config.toml
n_layer = 14
d_model = 768
n_experts = 64
experts_per_token = 4
d_expert = 96
d_shared_expert = 512
activation = "swiglu"
moe_layers = [1, 2, 3, 4, 5, 6, 7, 8, 9, 10, 11, 12, 13]
router_score = "sigmoid"
normalize_top_k = true
routed_scale = 1.0
balance_loss = 0.000735
balance_bias = true
router_noise = 0.05
router_logit_norm = 1.5
init_std_router = 0.0299
lr_router = 0.000425
n_head = 12
n_kv_head = 12
head_dim = 64
vocab_size = 16384
norm = "rmsnorm"
norm_place = "pre"
norm_eps = 1e-05
positions = "rope"
rope_base = 10000.0
rope_fraction = 0.25
qk_norm = false
attn_scale = 0.125
tie_embeddings = false
parallel_block = false
init = "normal"
init_std_qkv = 0.0153
init_std_o = 0.0
init_std_up = 0.0153
init_std_down = 0.0
optimizer = "muon_variant"
lr = 0.00149
lr_mult_qkv = 0.5
beta1 = 0.9
lr_head = 0.00215
grad_clip = 0.5
warmup_steps = 200
schedule = "wsd"
decay_fraction = 0.76
decay_shape = "linear"
final_lr_fraction = 0.0
batch_tokens = [32768, 65536]
seq_len = 1024
doc_mask = true
train_tokens = 326300000
steps = 6672
dataset = "wikipedia_en"
Below are experts of layer 10 (counted from 0) of a mixture-of-experts language model. Rows are named router (the router's row for the expert), gate (a neuron's input weights, with its number), up (a neuron's input weights, with its number), down (a neuron's output weights, with its number) and show model dimensions 240-287. Each number is 128 + 32 x the weight over its row's rms, rounded and kept within 0 to 255. Numbers have three digits each.
After each expert's rows: "comes before" lists some tokens at least twice as common just after its tokens as in all text. This comes from a sample of Wikipedia text that the model never trained on. Tokens count by the router's weight.

# expert 55
router:148160133112148096170119096093129094091142134113108095092119220089141223105175181138133119196139178133168085129108143139093140096161135123171106
gate3:149167132094111019121149124081153137141150128135131145143113123145113147118147194130160101100110133139121150140150136146160084094131133105137152
up3:119090111134111170090114148129092090136088085193069122156156145124086152121120077172104078145117144199136083101146081157150090170104102126143114
down3:093189167136140089175090123159102148125093102126135153134091095160127141105108111109153123167114121168118171159156190147098142145130141101182128
comes before: " ", ",", " the", " he", ".\n\n", " October"

# expert 41
router:122115153101149120120094112139130113084168172127115132099120089151099192135102128159112108112169133155134103129105152161154123119193182118154119
gate0:082142204054160126128183125175164160105177165130164119148086105150131148125150155111144144075131125124159149104149171166126111175120130167144164
up0:144123155090136175081138150134177166104083199156142141172139120172098104164105157130149172152097078054152133132114129144156083123131155144155088
down0:155123184116103067133099136130174131069133116120127097081126100116142093153204180108086208141170117121118141087101118089110110065124135100118173
comes before: " ", " —", " \"", " +", " A", " −"

# expert 15
router:103101094081149109143133167133160146091101175110121107122109137114147130158160106124125106136121078057125106086093104139088086172122128100057111
gate0:169124121168188193145068107108175079134142107092129082136132169084125205113136073122157131154160123099121133105125129136138079117147134154135141
up0:132122123078127065095160114138105109139079123168121184172118138161125116133141151133143182101099055093113114119089117122123130133131122086108131
down0:139102153035112118118096155086119139183065122111117154106122123142169132163164128117152161069089120136142102160121065099036088160171073137150172
comes before: "|", "-", " |", "==", ":", "="

# expert 45
router:142141115104143150123107195091118156096091126128137098188116132121074124079109158092059173146101112160126091127086133163117144116111121142166142
gate0:074112147096139156142206144117123134145126134130124165124113192117177190108167135159129082119160153100138085142099139168158109160054106160153128
up0:185122183116163132118096117056120138135104086083162083079157156119193133127111123110147137085133136143143204128113113146167107170168197087113126
down0:155117161112125128100082165128200152164129162131118145114090078115119121145126136097149123084061131114151199178147189121160137149129133136104098
comes before: ",", " (", "\n", " and", " in", ".\n\n"

# expert 38
router:124137126114121070106085149065141133127070138075177189146115177120193130105108191091093119153096098155137074157111093110142187148168089132145105
gate3:120126152208170145149127098136179114082107056077114143138095126068094183186165177110165104158107124085137126121100118046110123166125058108093066
up3:162111122143134092152130148122161162130142125123159090129143129157192166186186116184188101149170125111108166065078112079115148142115066122149117
down3:152165147092086136154145158122100142137074109080168121121103097146165168124166118154122116138111152114125161152139078109174140081149111115091094
comes before: ",", ".", " was", ".\n\n", ")", " and"

# expert 2
router:122063121055163156130099106091124130092148089133101143119104041101153149094156135134070103082129153081114163130081133090158155092101164139134129
gate0:076115127141128119138157052145125105063116064105140148140071075081119086105168106200061100119161088173109099104108164196127174115142120114082107
up0:153088152147137133069151108108151108106106157084112137181083066143114145177141075164058071156194111151088150127160145185107112160140109169151195
down0:154195120109128142139091118112126132215077088132121131085072089114173121142164150151111124103146136157152094124179146126137139107140163093101111
comes before: "|", "-", " |", " |\n", "201", "–"

# expert 3
router:115197107169077112139149133116066131143143180128149142100089165086159136105154120163096124154132105127112133117117177102129101107101095112122102
gate3:106216152182076139081161069139166124153151143130166113132106202152122089087156088123104062135050142138102191168140148158077146108186147175133147
up3:086103158071153113093144106143144063109114089114041096095193146133119138161161154159167096165184080132098086125147164146152166178132124184188134
down3:131129092116092128128104132067117175132122100092094102149146147125125115107171158164142168106123180120114133149071091154182122132077090078091097
comes before: " ", "0", "%", "1", "2", " population"

# expert 13
router:119155138149116178179134169164117095159161121157076138095111136147122158134172181112112117084171115069153107165174111153182102127135086155119183
gate0:129091201151181098133129184062120124118141082135116151173139147072210189139095059142154157119118056117125172122117074139131165104107092137086105
up0:110109165182112092164116143187131073135140104136118112096106139077090139063175101136155122141117147171132207124128091170118137125108142104145140
down0:077142081150126180087153092074121127152058157116157127118090144095141091132111121125145099167068137165131095112106155129182121053187107127205159
comes before: " |", "–", " |\n", ".", ";", ")"

# expert 62
router:126129153063105099112139138085134114101090109141126152155090090181079107115100088100196151142129125094151112147151111103113134098122178170102164
gate3:127108110163121129202109083127132177139165131139148169067088087109082138146155086134162140129121108143113071147147182120129162138133158125158071
up3:110145166088109142108190158095116083087138153125106122126176129180148100146114144152101169085151115118154158140098105145179099126117126158164109
down3:115124174042099086146118124166087148058160156135183150103143122165083157123137125076150115122100076097081122143102156147142052143073110168085122
comes before: " ", " the", " October", " January", " November", " —"

# expert 61
router:154152125162152129156168096155208104065163073076122102123139164121147139128105139091065167145076139114155196140100127108066173146104153182174107
gate0:148163147168123095085133129160095191132092111108115186121175103119114117141129124176090120130128063128113129119048096154132156153143051187092137
up0:145151146214126138126130120100092180124113127135077124116167099150091136101130064136101136135133102157131124117124104150132152115152081184123110
down0:114130106128082135124165174092201088111122083172111147124102131109146066150142111181091106073060133086145087134146130101123099165103090082099127
comes before: "-", "|", "==", "The", "===", "In"